Weights of a small mixture-of-experts language model, trained from scratch on English Wikipedia.
Training: a variant of Muon for the experts, 371M tokens, 5942 steps.
Below are experts of layer 8 (counted from 0) of a mixture-of-experts language model. Rows are named router (the router's row for the expert), up (a neuron's input weights, with its number), down (a neuron's output weights, with its number) and show model dimensions 0-223. Each number is 50 + 15 x the weight over its row's rms, rounded and kept within 0 to 99.
After each expert's rows: a language model's description of what the expert responds to; "comes after" lists some tokens at least twice as common just before its tokens as in all text. This comes from a sample of Wikipedia text that the model never trained on. Tokens count by the router's weight.

# expert 39
router:64 56 47 45 46 48 64 53 47 30 38 62 74 38 69 32 36 37 35 74 75 42 59 55 54 74 38 55 60 52 41 51 23 54 46 49 61 48 43 62 66 59 38 59 53 46 31 50 31 58 37 50 62 37 60 56 62 34 69 52 26 22 44 66 33 38 55 48 33 59 48 55 80 66 36 66 67 54 41 60 39 51 57 50 40 51 42 62 59 73 61 40 38 56 55 50 24 48 45 34 46 24 42 66 37 59 65 64 40 69 31 66 43 50 54 52 57 48 42 36 46 52 40 69 80 71 42 44 49 47 88 76 45 68 53 52 52 22 45 58 49 43 77 33 73 63 31 32 73 75 57 19 55 14 51 21 47 28 36 08 73 35 42 54 42 47 71 52 47 55 45 31 99 39 67 88 59 52 50 48 54 34 42 25 36 60 30 55 62 71 48 51 51 71 32 47 54 56 43 43 61 33 42 47 41 20 21 39 61 57 38 14 76 61 29 40 64 45 66 26 61 68 46 42
up0:38 31 61 47 43 50 56 56 51 66 41 47 52 93 85 69 57 33 49 62 32 62 57 67 67 58 35 68 47 45 51 64 39 42 63 44 53 18 32 47 46 30 57 74 59 57 66 40 50 76 56 50 42 49 45 51 23 36 51 90 19 18 55 70 43 62 45 73 66 43 65 23 47 70 45 43 49 37 40 40 68 36 59 43 28 73 55 71 48 41 55 41 54 50 16 54 60 77 64 63 44 51 69 64 69 78 27 31 38 54 57 19 60 21 54 71 48 29 44 18 36 53 35 42 65 46 70 66 68 61 70 57 60 81 63 58 48 66 24 44 31 27 30 38 54 47 54 52 49 69 39 40 34 60 39 55 47 37 49 31 42 53 55 58 38 58 61 64 61 39 53 42 47 50 64 44 35 71 58 36 70 47 40 63 36 50 68 49 42 67 79 34 19 19 45 42 42 78 34 51 48 53 53 61 37 43 55 58 37 46 83 53 55 51 52 62 73 17 59 67 59 59 48 26
down0:36 42 53 86 57 46 41 59 37 46 37 45 44 23 76 55 59 26 57 23 76 44 44 41 70 41 43 41 39 40 48 38 53 61 42 49 48 54 60 62 42 48 35 57 59 50 44 66 53 52 30 81 70 51 50 30 68 51 55 44 43 47 54 43 39 62 33 51 68 34 52 36 61 52 79 44 49 73 82 71 61 44 79 43 64 81 77 66 52 70 37 57 39 46 58 54 70 55 31 65 67 52 31 33 92 51 35 20 47 50 44 61 59 41 45 32 23 40 41 73 29 43 62 37 35 72 37 60 59 51 34 61 60 45 37 56 54 54 34 32 72 64 35 46 30 05 24 43 45 63 12 33 54 54 57 49 41 68 80 39 79 27 56 58 56 79 54 51 67 28 26 54 52 49 50 35 36 30 84 58 77 48 41 50 56 56 48 53 15 52 72 52 27 81 43 62 54 49 42 56 52 45 56 47 67 74 40 37 42 45 55 44 34 58 66 81 43 54 51 54 32 51 49 58
Description: Name-initial capital letters. Single capital letters or short capital pieces starting proper names or abbreviations, such as G in Goff, N in Nueva, McC, MS.
comes after: " |", " (", ":", ";", "-", "|"

# expert 32
router:29 57 72 32 47 58 67 63 67 50 60 52 64 60 38 39 36 56 49 58 80 80 74 48 50 55 30 52 50 29 46 43 61 82 69 50 53 55 29 79 56 63 44 61 54 62 39 37 27 77 70 63 53 46 76 32 46 78 81 60 34 43 34 77 53 42 35 56 68 35 49 43 64 70 50 63 60 47 53 60 56 62 53 38 49 63 37 52 43 55 74 43 26 53 58 56 46 72 20 62 37 33 64 39 70 49 44 33 48 58 37 65 47 67 33 74 52 68 36 85 52 21 42 51 70 82 51 43 63 48 64 51 54 78 44 38 28 68 46 55 70 49 56 60 49 33 53 56 42 48 59 44 33 43 63 35 48 51 35 46 64 41 63 57 12 49 74 42 66 31 56 43 58 58 35 49 56 56 41 15 31 35 36 52 27 60 57 47 68 75 31 70 22 54 44 43 22 41 35 48 70 17 43 39 33 24 46 41 65 66 59 61 80 43 25 41 49 82 46 52 41 43 24 65
up1:21 57 38 58 57 68 46 66 05 70 50 36 72 41 50 42 40 62 56 62 67 58 37 60 47 63 32 64 31 21 08 46 80 49 15 55 50 52 43 51 33 38 62 60 90 57 63 52 67 78 56 48 61 37 53 68 61 80 63 30 43 52 57 43 71 48 53 48 69 63 48 43 52 58 61 49 40 43 60 37 60 62 28 69 53 38 18 47 53 42 60 39 34 52 55 27 34 71 67 60 43 52 63 51 55 42 41 22 30 63 67 59 54 33 34 49 62 49 53 33 26 20 63 66 70 46 73 46 81 24 77 68 54 77 58 41 26 67 48 27 44 41 44 49 58 64 39 56 41 31 50 51 31 49 49 47 63 57 27 44 49 34 50 50 42 53 51 55 66 43 46 27 68 39 55 59 43 47 82 33 29 50 53 77 43 55 51 23 49 39 71 83 49 48 54 44 20 64 51 34 34 36 41 59 40 59 57 52 80 43 57 48 45 49 83 18 72 60 43 47 36 54 43 70
down1:37 58 58 75 42 39 56 41 39 34 64 30 59 50 45 45 74 35 40 47 94 75 56 48 76 50 53 42 52 48 34 42 51 60 74 32 66 50 55 56 55 62 59 38 47 32 50 50 57 51 72 67 63 49 57 30 34 32 43 43 47 51 53 53 38 65 39 73 50 59 28 52 78 40 54 40 38 57 68 37 48 89 37 49 68 80 50 38 31 47 70 32 59 52 76 38 61 55 46 23 40 60 33 35 49 47 75 43 59 24 84 72 41 27 41 96 90 32 44 55 35 71 58 61 42 42 64 41 82 41 45 44 19 55 43 53 63 57 49 62 59 40 58 65 63 64 44 43 42 42 53 63 61 49 41 64 37 60 47 61 52 58 59 30 46 31 28 66 50 58 47 48 48 48 76 69 23 49 42 50 34 49 23 59 30 54 52 53 61 65 27 64 65 49 52 48 47 36 38 65 50 62 59 58 16 22 27 44 29 06 52 61 54 48 29 76 37 75 41 72 49 75 46 32
Description: Infobox and layout tokens. Line breaks, list dashes, colons, table row ends and section marks in infoboxes and lists, plus field names like Headquarters, Coordinates, Genus.
comes after: "-", "\n", "|", "\n\n", " •", ".\n\n"

# expert 41
router:40 26 38 24 55 45 58 45 57 23 36 49 48 50 51 26 64 46 27 71 51 63 59 60 37 28 58 62 39 45 24 33 61 49 67 75 51 08 43 67 81 41 59 39 11 77 35 39 62 92 59 36 60 32 59 34 37 58 43 57 39 43 38 75 41 06 43 44 45 67 65 54 70 63 55 52 38 88 43 53 50 28 53 55 55 48 36 52 90 56 58 27 61 66 47 40 58 54 43 62 28 47 42 46 49 44 50 77 37 44 59 37 41 57 43 53 49 45 70 41 68 75 31 51 55 69 60 48 55 36 67 59 58 59 63 46 55 70 65 38 47 46 80 53 47 75 63 48 48 59 71 42 40 36 55 49 49 43 55 14 71 42 58 42 41 37 26 34 49 34 53 46 65 35 34 71 31 59 44 34 58 27 42 21 37 59 70 43 59 67 52 58 31 47 26 54 39 40 66 22 54 40 63 28 44 54 59 37 69 59 61 21 68 34 36 31 62 48 46 22 70 41 44 36
up0:29 44 71 03 21 59 60 81 57 50 35 37 42 31 63 48 44 54 44 61 55 56 72 35 37 50 31 53 47 35 53 79 38 50 43 45 49 48 42 37 30 46 53 70 35 59 28 55 65 59 47 42 51 61 77 26 32 72 81 35 47 66 58 58 47 44 42 40 45 29 43 61 44 67 47 51 77 54 52 42 54 77 63 44 70 57 42 14 61 81 45 56 67 37 46 38 55 72 38 73 52 55 25 39 55 38 51 63 40 65 56 48 62 23 52 65 27 55 51 38 35 66 27 51 56 44 29 38 55 45 61 61 27 57 46 57 50 32 47 56 51 36 80 48 35 35 33 56 51 54 75 39 39 46 52 43 32 41 51 48 70 25 73 45 66 59 28 37 82 40 70 71 76 24 18 54 47 56 39 63 55 46 59 37 31 58 30 47 61 69 86 09 66 69 54 56 66 43 58 34 76 64 53 75 65 64 54 51 66 37 78 41 40 50 42 37 75 65 66 49 43 49 67 41
down0:73 43 48 71 25 30 59 54 50 34 38 65 50 40 43 61 49 45 47 49 26 42 44 68 48 43 31 48 65 64 57 30 69 69 65 24 50 44 43 65 46 45 66 41 42 57 46 35 51 49 28 65 55 58 16 55 66 52 35 28 38 31 41 52 78 66 74 66 57 35 29 63 82 38 11 37 40 43 55 54 53 33 26 46 42 22 27 44 50 45 70 40 55 75 37 68 55 53 50 38 47 47 66 68 47 28 47 37 41 66 46 50 64 52 45 38 57 59 72 56 45 44 38 20 53 08 45 54 47 65 15 55 51 43 56 68 57 55 55 41 43 53 38 57 67 54 47 58 45 32 83 19 73 60 44 41 34 53 49 28 67 66 67 55 73 82 56 38 38 57 43 61 57 41 30 41 73 61 43 35 70 56 59 72 62 58 91 38 86 53 71 46 40 34 70 57 36 43 25 60 24 51 46 55 51 45 72 66 36 53 44 85 69 43 27 47 52 45 42 64 20 35 31 45
Description: Space before numbers. Bare spaces, dashes and currency signs placed just before a number, in dates, scores and prices, such as in 1968, 16–18, $, £.
comes after: " |", "|", "2", " in", ",", ";"

# expert 51
router:31 33 19 47 44 13 79 56 69 36 72 62 58 75 43 45 63 33 12 54 63 68 58 65 36 31 41 30 49 39 24 33 49 65 72 63 40 30 42 67 68 62 51 64 32 68 35 36 39 60 21 55 53 55 46 52 81 77 45 60 32 41 41 70 36 30 54 48 67 63 31 62 63 60 46 68 60 65 35 66 71 59 25 68 43 20 51 50 55 59 65 29 74 52 40 31 39 54 40 58 34 35 34 56 52 51 71 52 42 68 40 70 37 56 57 62 50 62 35 61 67 56 63 63 63 70 42 32 51 41 53 72 62 69 58 36 41 48 42 40 46 68 78 48 48 64 41 53 52 50 65 37 37 41 73 23 65 28 44 40 69 29 61 35 49 39 78 36 50 71 41 33 68 54 34 56 47 60 34 67 47 44 57 34 27 66 69 52 69 46 32 87 24 19 49 61 49 58 31 31 71 38 44 45 49 41 47 35 55 63 64 30 68 53 41 42 46 77 66 41 65 32 33 55
up1:61 35 31 68 35 53 17 39 43 45 47 58 42 47 61 51 51 24 30 52 39 76 75 33 41 26 51 33 61 43 65 59 53 50 49 58 52 54 39 54 51 51 83 78 35 37 53 63 17 47 51 47 25 38 67 51 35 25 50 68 19 63 54 36 25 18 56 43 59 58 65 84 77 42 56 53 62 49 52 48 52 70 51 30 69 72 63 23 48 81 50 61 51 29 53 40 48 41 33 77 54 75 35 73 58 61 39 64 48 49 39 67 40 42 60 46 56 48 62 52 57 28 18 55 60 59 51 50 53 33 67 53 51 51 48 67 31 48 60 51 39 62 41 68 44 25 49 35 42 51 67 67 60 28 41 42 55 45 33 38 39 80 48 60 09 54 79 61 39 22 54 27 65 56 44 46 55 58 55 64 43 36 55 22 45 50 50 70 44 68 41 43 29 49 90 16 42 65 48 74 27 57 53 58 62 57 51 41 37 53 48 42 74 69 21 42 42 84 75 65 51 41 61 46
down1:39 70 60 87 66 66 38 37 56 58 52 70 54 55 76 50 58 43 49 55 59 52 52 38 45 65 37 61 61 60 37 50 28 36 54 29 23 67 29 80 50 17 46 64 60 55 46 46 34 20 70 36 48 40 52 36 80 34 49 23 69 67 62 44 21 46 34 45 37 76 49 58 52 51 34 29 53 37 41 46 73 56 38 74 45 38 68 19 56 19 69 68 46 63 81 60 61 34 54 73 46 45 56 43 44 44 45 79 55 51 64 64 54 42 53 83 33 29 24 27 57 67 49 38 27 56 15 38 41 30 28 60 44 35 48 43 40 63 65 48 67 63 36 77 38 72 54 58 31 63 41 64 36 23 31 70 55 73 73 55 56 75 56 43 66 38 46 45 71 43 57 62 51 42 25 42 53 70 56 46 55 52 41 42 58 56 62 55 72 35 79 44 54 54 61 68 73 38 35 67 55 45 46 44 66 41 52 48 52 70 49 82 63 35 26 71 32 43 55 59 45 63 68 47
Description: Closing quotes and counts. Closing quotes and parentheses after names, digits in table cells, and spelled-out numbers, such as ")", three, four.
comes after: " ", "0", "3", "5", "4", "7"

# expert 55
router:32 60 49 48 52 41 40 58 55 17 57 63 49 51 40 58 46 52 50 57 49 68 48 71 56 54 44 48 62 39 40 39 58 69 74 84 60 34 45 72 67 40 35 43 61 62 62 74 53 76 21 62 66 70 71 48 53 39 50 55 55 53 39 64 70 38 66 56 54 54 69 17 49 80 35 65 61 51 66 38 70 60 56 30 52 68 50 61 75 69 56 56 55 75 47 46 17 58 37 45 77 50 51 57 41 48 60 62 50 57 63 64 16 65 50 40 57 65 47 33 67 45 32 37 45 60 54 63 50 25 61 27 47 58 39 49 53 53 52 28 46 59 84 35 58 76 47 29 61 41 61 28 47 29 79 63 73 46 66 52 71 64 38 44 13 37 59 29 31 70 47 22 83 42 21 65 74 60 24 51 47 52 55 01 38 80 42 55 36 45 24 44 51 58 38 59 37 34 28 32 57 41 59 61 32 36 58 37 51 46 64 54 62 41 41 46 25 41 73 51 51 41 20 46
up1:55 48 38 52 65 09 38 39 67 25 41 54 64 53 21 70 35 38 39 55 87 53 37 45 26 59 82 50 44 49 36 30 73 67 43 51 28 37 43 50 42 27 64 66 49 25 63 60 54 51 56 37 18 65 44 52 47 59 60 46 39 40 48 41 56 41 34 47 31 54 84 36 46 83 59 52 31 40 47 12 27 47 56 44 66 33 31 51 65 66 40 50 51 68 61 53 43 53 64 61 52 38 25 52 39 62 40 30 53 73 51 51 56 67 63 35 59 46 49 54 52 40 33 75 34 43 90 34 56 24 32 40 66 73 41 73 39 50 28 63 41 49 50 43 76 35 63 60 55 67 44 34 40 34 62 16 56 59 72 36 63 68 41 16 22 39 42 34 48 69 22 38 48 54 42 66 39 65 46 32 24 59 72 39 40 51 29 32 55 47 33 24 65 57 47 66 81 66 58 45 55 63 60 37 43 51 73 73 50 62 58 47 59 54 42 28 40 53 66 69 44 42 41 37
down1:60 69 36 54 39 75 74 31 46 59 27 58 34 71 33 46 55 46 70 62 67 43 38 43 78 40 49 30 37 45 55 65 32 48 16 48 82 53 47 50 60 72 40 36 39 73 79 83 36 64 27 68 39 48 20 26 42 35 19 75 70 68 60 60 47 49 38 77 42 47 60 78 39 48 70 32 52 29 29 33 55 51 65 64 37 27 83 68 81 37 57 36 50 58 47 50 56 39 51 29 60 68 59 46 46 47 59 44 39 61 53 36 64 66 59 69 36 17 52 41 73 78 59 61 57 37 22 44 64 55 51 54 32 46 59 18 81 48 48 36 61 56 40 65 71 44 52 34 55 33 52 42 74 64 58 56 32 58 58 29 60 63 41 67 62 45 39 55 72 47 36 39 46 26 27 45 51 50 51 24 59 49 57 35 20 30 40 49 64 52 35 51 35 36 66 58 45 48 56 59 52 43 59 59 33 63 47 77 61 50 62 61 71 46 48 58 60 68 48 71 59 51 15 42
Description: Lowercase p/f word starts. Word-initial p, f and rep pieces, often after a parenthesis or hyphen, as in (politician), 2012-present, Republic, Festa.
comes after: "\n", " (", ")\n", " \"", "==", "\n\n"

# expert 47
router:29 28 09 52 41 14 88 69 76 32 68 59 68 81 23 36 56 30 28 65 59 60 55 60 37 30 37 62 47 46 28 44 55 66 66 75 33 37 32 57 55 69 64 60 33 70 46 25 40 65 43 63 64 44 58 32 45 83 45 50 38 32 39 62 36 31 41 46 58 52 37 64 74 72 53 63 53 71 42 66 49 59 44 64 44 36 50 42 59 61 71 28 59 65 48 26 47 70 42 56 56 37 62 54 32 44 71 58 25 54 34 60 36 53 42 69 53 74 45 53 62 45 56 71 66 75 57 39 49 41 66 76 56 66 50 31 27 36 39 34 35 51 69 39 46 65 40 61 48 50 52 26 39 39 53 24 62 43 43 36 62 28 47 41 48 62 65 33 35 71 43 33 65 51 38 74 48 70 33 69 53 36 57 39 31 78 48 66 51 50 42 49 30 51 61 56 42 64 21 20 71 51 47 39 17 29 44 39 55 68 72 42 65 51 35 31 41 72 62 52 62 43 35 57
up1:34 23 27 35 59 33 38 76 82 46 25 51 59 34 45 37 58 48 42 70 51 50 88 62 16 60 60 71 45 42 29 17 43 68 76 43 50 55 37 77 48 57 31 53 46 82 56 44 71 36 37 68 45 55 63 60 24 56 44 57 45 53 35 42 53 37 48 57 48 50 75 64 45 19 52 56 27 41 58 37 38 77 32 38 58 43 54 55 39 47 61 49 53 61 37 13 42 09 24 44 43 74 59 62 42 68 82 55 45 46 47 59 37 66 59 61 57 39 73 53 67 53 42 69 25 40 16 40 70 73 70 34 62 50 66 56 95 55 40 53 77 56 58 48 56 57 47 54 43 31 65 37 34 49 67 51 62 72 61 43 56 61 41 44 45 63 30 35 54 58 46 49 50 61 56 50 61 53 33 28 63 53 61 71 59 63 82 58 36 53 37 25 58 63 55 36 48 56 44 46 83 17 37 35 42 61 56 68 51 43 51 48 47 65 34 42 63 33 66 57 24 49 55 54
down1:50 62 27 40 13 44 39 14 69 70 57 47 56 52 27 27 67 60 31 52 66 56 52 66 56 57 63 43 51 72 43 69 58 65 51 25 43 35 45 54 47 61 49 87 52 57 57 68 63 38 46 39 55 67 11 09 51 42 39 49 51 61 59 47 52 60 60 57 50 43 39 48 77 44 44 65 33 68 37 55 26 63 58 55 58 57 45 47 71 40 56 48 25 25 54 41 64 32 37 63 40 76 52 36 52 43 49 31 56 45 27 49 41 35 74 52 36 44 41 41 32 60 38 60 56 54 99 56 37 42 50 73 53 55 46 41 10 63 55 87 52 74 35 48 34 69 25 55 14 52 56 58 56 56 43 63 39 35 54 55 62 58 56 47 58 53 39 50 52 55 61 40 23 58 56 40 51 69 40 86 30 67 74 61 50 36 45 50 53 54 80 44 76 54 58 69 69 47 71 32 58 30 32 31 47 41 23 37 69 63 51 50 59 54 51 54 50 08 45 84 41 51 61 60
Description: Table numbers, coordinates. Digits, spaces and line ends in tables, especially election results, plus coordinate seconds marks such as ″E and ″W.
comes after: "0", "1", "9", " ", " |", "8"

# expert 44
router:37 45 42 65 58 41 64 83 50 44 56 56 57 54 41 42 67 30 34 55 66 72 53 55 47 52 47 75 35 51 37 52 65 54 72 48 46 43 41 63 73 77 94 45 33 44 27 15 36 58 49 77 73 64 56 34 59 52 52 50 42 67 35 55 15 46 60 42 54 70 35 35 89 68 55 79 73 54 51 44 46 43 44 46 68 28 51 37 65 63 76 31 59 72 28 42 56 43 43 63 76 33 70 54 51 45 43 67 10 55 47 76 39 47 54 67 36 75 52 71 54 59 67 78 65 73 56 50 62 26 63 69 47 50 44 51 32 33 35 41 60 44 64 45 36 54 44 70 50 47 70 44 47 28 71 44 65 55 35 40 63 30 50 40 67 67 50 47 55 88 45 45 75 62 41 65 51 63 35 91 44 46 47 28 31 65 49 87 50 78 41 45 51 49 42 46 48 42 67 35 72 55 38 37 53 42 39 38 63 40 69 23 61 44 37 46 35 48 33 33 49 41 46 65
up0:51 66 48 72 42 54 13 65 71 48 66 74 48 29 64 32 58 50 51 74 54 55 59 35 50 51 36 83 61 63 38 62 44 44 75 57 42 37 39 46 71 42 43 41 54 47 31 23 25 54 80 79 62 43 34 28 47 60 67 20 13 59 23 37 57 27 49 53 25 27 61 63 20 59 40 55 49 51 19 66 59 40 38 64 38 54 55 67 48 53 72 52 50 41 43 54 30 47 65 48 38 40 61 74 40 66 34 65 58 62 52 52 48 43 44 46 49 56 63 52 57 58 51 54 42 60 48 29 66 48 44 68 30 57 69 71 67 38 19 61 45 34 52 55 65 56 60 35 35 50 67 23 58 39 40 54 50 67 59 24 28 34 33 64 40 31 19 68 55 70 57 26 29 79 32 68 38 47 52 33 50 66 48 43 36 66 78 20 31 48 38 55 58 60 24 46 60 44 59 55 80 50 54 45 46 43 90 21 49 33 68 66 55 36 29 39 35 47 36 35 45 53 65 51
down0:48 56 92 53 85 44 23 58 36 58 50 73 30 72 67 46 60 61 31 34 46 48 44 42 55 50 79 52 64 69 49 46 18 62 48 50 61 48 58 44 57 38 69 70 56 33 67 32 47 56 41 53 54 36 56 72 63 34 48 76 53 32 28 60 45 57 76 56 71 42 21 42 59 50 61 23 54 57 67 67 41 60 18 78 65 42 31 19 54 27 28 50 34 62 36 49 43 80 55 54 39 43 42 44 54 64 32 77 57 63 53 53 48 75 46 58 32 61 68 24 66 40 59 69 38 47 60 33 65 41 61 38 34 64 45 50 11 39 47 38 56 42 34 57 42 36 60 53 57 35 33 71 38 55 69 26 50 44 67 41 34 82 62 47 38 46 49 37 54 66 50 35 58 34 57 81 51 20 76 48 42 50 43 55 28 37 53 50 61 62 35 63 52 51 53 64 40 58 35 33 46 60 64 13 66 60 33 34 34 29 39 68 65 73 71 54 42 71 78 50 34 59 74 36
Description: Country codes in tables. Country codes and country names before athlete or player names in sports tables and lists, such as USA, ITA, GER, ESP, France.
comes after: " |", "|", ";", ":", " United", " by"

# expert 43
router:47 34 50 45 41 49 70 43 38 24 71 58 35 92 67 42 57 31 43 63 60 54 76 62 43 57 37 48 60 08 44 50 44 72 53 57 62 39 31 86 44 41 69 45 74 49 54 53 31 76 47 47 89 49 64 52 33 52 43 65 48 22 38 94 58 24 44 53 62 61 69 46 63 60 32 66 71 61 38 80 68 48 37 45 72 66 38 53 70 64 63 29 43 38 44 27 35 58 43 47 40 34 31 39 26 47 61 51 63 49 52 45 36 72 32 55 37 68 43 60 56 52 38 73 39 77 54 47 63 57 65 35 66 60 55 45 53 50 45 42 33 65 63 33 63 50 33 51 12 48 56 43 56 58 64 48 56 62 37 44 67 53 62 38 37 63 57 26 48 76 51 41 85 52 17 68 47 50 17 68 36 40 74 44 58 77 53 50 54 65 18 72 29 45 48 36 51 28 39 72 63 21 52 43 46 51 50 48 63 38 56 44 53 37 38 36 44 66 70 42 62 61 41 35
up0:53 63 45 36 29 29 29 28 28 41 38 53 39 73 45 50 28 26 30 64 56 49 58 86 63 43 63 46 30 54 78 53 29 41 56 41 47 48 47 39 51 65 64 69 40 68 76 22 51 69 91 52 71 49 59 33 33 65 66 48 70 38 41 47 57 23 89 47 57 69 50 48 26 55 58 45 30 42 48 49 35 22 37 81 73 41 48 52 65 35 65 49 66 32 67 44 37 57 43 66 57 74 38 30 23 45 72 23 62 53 60 80 40 52 62 50 50 43 47 44 74 26 34 61 53 60 45 59 58 43 66 63 50 27 61 54 57 30 52 07 48 59 50 56 69 55 62 56 55 59 61 54 59 25 45 85 62 63 29 58 60 41 65 36 41 37 41 48 42 79 52 57 46 56 39 56 57 51 68 63 51 61 51 19 50 57 46 42 66 42 44 63 43 77 42 61 83 23 49 35 64 51 44 44 58 67 52 16 61 57 28 46 62 75 49 44 55 47 57 41 57 70 21 45
down0:34 55 59 51 67 65 37 40 51 78 68 68 64 48 54 60 59 60 25 38 43 50 49 29 53 48 38 92 54 78 62 51 40 37 66 42 61 52 33 47 52 30 46 62 45 75 55 41 30 31 12 42 71 50 58 64 66 49 38 64 33 44 45 82 50 63 35 48 33 87 43 40 46 50 70 46 60 49 39 66 28 33 56 72 56 33 39 49 80 48 55 58 35 68 50 59 79 58 45 52 71 39 30 74 48 39 07 70 34 64 46 37 30 49 48 45 46 75 38 62 61 56 70 58 53 65 48 60 52 67 25 55 39 42 49 35 57 35 47 52 47 40 71 49 54 58 40 47 62 28 85 60 51 36 44 54 68 37 77 27 66 63 47 65 42 53 45 59 60 70 63 18 49 29 43 55 47 45 23 52 33 58 58 37 59 55 37 24 45 46 41 45 38 30 28 72 50 66 38 73 46 64 70 81 36 28 64 34 50 30 56 57 60 41 63 78 37 42 63 50 57 33 09 76
Description: Section and list starters. Wiki section heading marks (==, ===), list dashes and table pipes at the start of a line, plus Coordinates and Website fields.
comes after: "\n", " |\n", ".\n\n", ")\n", "\n\n", " |\n\n"

# expert 46
router:36 35 36 28 54 47 49 66 52 52 45 57 69 49 62 41 51 29 47 52 45 39 64 61 53 61 42 52 60 21 55 41 54 61 60 62 60 44 44 64 46 56 60 37 40 67 40 42 51 56 39 48 59 27 37 49 55 38 36 66 71 27 34 58 58 18 36 77 52 60 23 80 68 64 52 58 67 70 30 72 44 60 63 52 60 36 28 73 55 85 70 44 43 34 42 34 28 48 43 50 58 27 27 87 55 72 66 64 31 55 46 61 51 52 67 57 36 59 60 32 55 52 37 56 74 48 29 41 37 74 60 53 84 65 58 08 70 34 60 46 19 47 51 42 54 66 46 42 25 38 41 30 58 71 45 63 53 49 61 38 79 41 23 32 55 57 23 30 32 51 22 42 57 41 34 50 36 74 29 66 58 37 61 34 64 61 63 48 59 77 34 41 37 21 65 69 36 62 45 50 54 40 98 52 40 45 69 50 30 67 39 42 68 51 41 37 54 54 28 52 53 65 17 51
up0:56 60 38 29 59 67 46 39 47 46 37 30 48 44 36 72 31 29 40 43 42 44 64 64 45 57 29 57 51 17 60 53 49 52 23 49 87 54 25 77 61 42 47 18 16 72 60 48 40 54 46 54 81 40 49 45 59 37 30 55 57 33 31 44 34 33 72 61 31 58 65 58 45 56 64 49 42 60 53 63 12 50 53 39 55 43 60 86 48 71 43 54 37 51 36 58 24 54 39 39 68 56 27 48 58 72 47 30 56 51 77 53 42 70 45 53 49 41 60 36 58 52 42 59 61 27 26 22 31 45 77 45 48 65 59 44 21 30 55 76 59 75 64 70 61 53 62 51 39 70 54 34 68 43 62 50 49 61 31 39 40 42 54 18 69 57 54 44 44 89 54 28 47 35 53 76 61 33 30 40 66 68 89 36 71 57 52 37 74 56 51 43 31 54 67 49 43 68 55 45 59 64 41 40 69 56 31 63 52 51 63 39 61 40 54 52 31 14 76 36 54 67 44 32
down0:43 40 66 40 47 68 51 40 56 46 59 40 38 45 55 49 59 68 38 56 30 23 62 45 27 38 79 43 43 74 65 68 71 66 35 39 64 34 51 50 55 43 63 51 40 60 60 52 41 35 50 62 25 59 60 59 46 28 08 62 36 84 40 61 55 28 37 36 82 45 37 37 36 53 33 63 48 75 31 70 43 55 41 48 59 70 51 37 62 47 70 67 32 57 39 53 54 47 52 41 60 66 34 73 65 44 63 52 45 25 45 44 75 57 22 37 32 41 29 52 19 65 26 53 58 69 35 73 59 35 43 45 56 21 37 55 31 21 37 71 51 57 30 69 46 32 39 60 45 47 58 61 60 46 24 43 66 00 25 73 72 46 68 68 42 43 44 67 47 65 65 21 55 25 61 34 45 59 39 45 41 48 50 40 49 50 32 39 51 53 65 54 18 27 48 49 46 44 43 45 25 60 57 53 46 41 42 52 44 11 42 59 47 40 83 85 42 47 72 69 61 60 61 51
Description: Word-opening fragments. Lowercase first pieces of longer words split by the tokenizer, such as con, pro, sp, trans, ins, in insular, security, coronation.
comes after: " the", " a", " and", " of", " an", "=="

# expert 31
router:54 38 22 63 30 31 67 48 67 25 61 62 71 38 61 48 67 49 26 84 74 60 73 70 52 53 45 55 58 52 49 38 51 52 54 55 49 50 28 58 65 56 47 88 53 82 38 55 37 58 27 48 38 36 56 51 40 44 63 58 49 20 42 65 29 33 48 59 31 50 36 54 70 47 39 63 62 64 49 44 33 27 46 41 49 44 46 64 65 49 62 56 61 53 35 49 25 32 31 79 71 36 54 57 46 51 44 56 45 54 48 78 41 50 57 62 52 64 40 44 74 60 27 54 47 66 56 31 68 30 70 84 36 61 54 61 47 25 50 47 45 39 78 29 63 85 47 41 65 50 51 20 65 32 40 38 38 61 46 27 77 51 37 26 23 40 74 49 57 45 33 44 94 49 42 90 53 52 38 65 44 22 39 30 31 55 20 62 54 60 55 51 32 46 20 65 48 56 49 35 53 66 27 47 56 50 41 42 65 58 57 35 62 57 34 38 66 60 85 48 49 63 22 51
up0:46 37 26 83 28 41 61 30 45 46 47 63 56 56 66 41 50 64 46 23 48 56 41 57 49 70 51 40 56 87 47 43 45 48 38 63 13 48 36 47 45 51 59 50 49 44 48 64 39 47 47 64 33 55 48 71 54 74 49 66 64 35 44 75 34 70 47 72 31 35 67 29 57 42 10 45 33 51 60 43 63 38 61 51 63 64 80 49 65 69 47 63 70 27 52 23 52 59 56 60 34 56 41 74 41 32 71 23 58 47 43 49 43 42 67 59 56 53 47 45 38 70 39 45 55 33 42 15 34 47 21 66 76 42 35 67 48 57 70 66 46 22 64 21 43 68 39 73 61 60 43 59 28 29 58 37 43 36 52 65 65 46 27 43 17 33 50 40 45 48 42 42 47 41 59 65 61 45 50 38 36 93 78 45 53 61 36 67 74 25 35 39 61 53 63 50 47 36 30 43 58 47 70 66 71 23 33 68 73 45 78 43 24 24 57 42 27 39 44 60 38 40 28 60
down0:36 65 51 36 44 54 45 70 18 19 49 48 45 47 47 81 57 62 31 64 20 64 59 46 49 59 33 63 45 43 68 33 37 66 61 49 74 40 43 76 76 51 64 58 47 35 65 55 59 11 49 66 55 43 72 65 67 29 58 39 34 37 48 86 61 53 44 36 39 65 92 49 53 35 69 37 53 32 56 37 71 57 58 92 11 58 64 48 60 87 29 27 43 19 64 35 50 61 32 54 48 35 53 39 70 40 45 25 45 45 57 58 40 29 46 16 53 46 37 35 59 72 43 48 58 54 52 35 36 27 64 38 76 34 22 52 56 36 47 33 37 40 45 48 72 60 57 50 50 42 60 22 41 33 65 50 44 61 53 34 61 71 46 66 35 69 64 75 81 33 61 60 50 53 49 55 47 53 71 72 47 49 53 54 53 57 56 47 37 70 44 40 43 64 69 53 39 66 68 74 62 64 66 44 46 63 45 56 54 61 44 22 53 34 40 48 57 50 52 31 53 37 20 35
Description: Capital initial letters. Single capital letters that start a word or name, often after a parenthesis, quote or pipe, as in A Toledo, Hacker, Câmpulung.
comes after: " (", " \"", "\n\n", ".\n\n", "-", ":"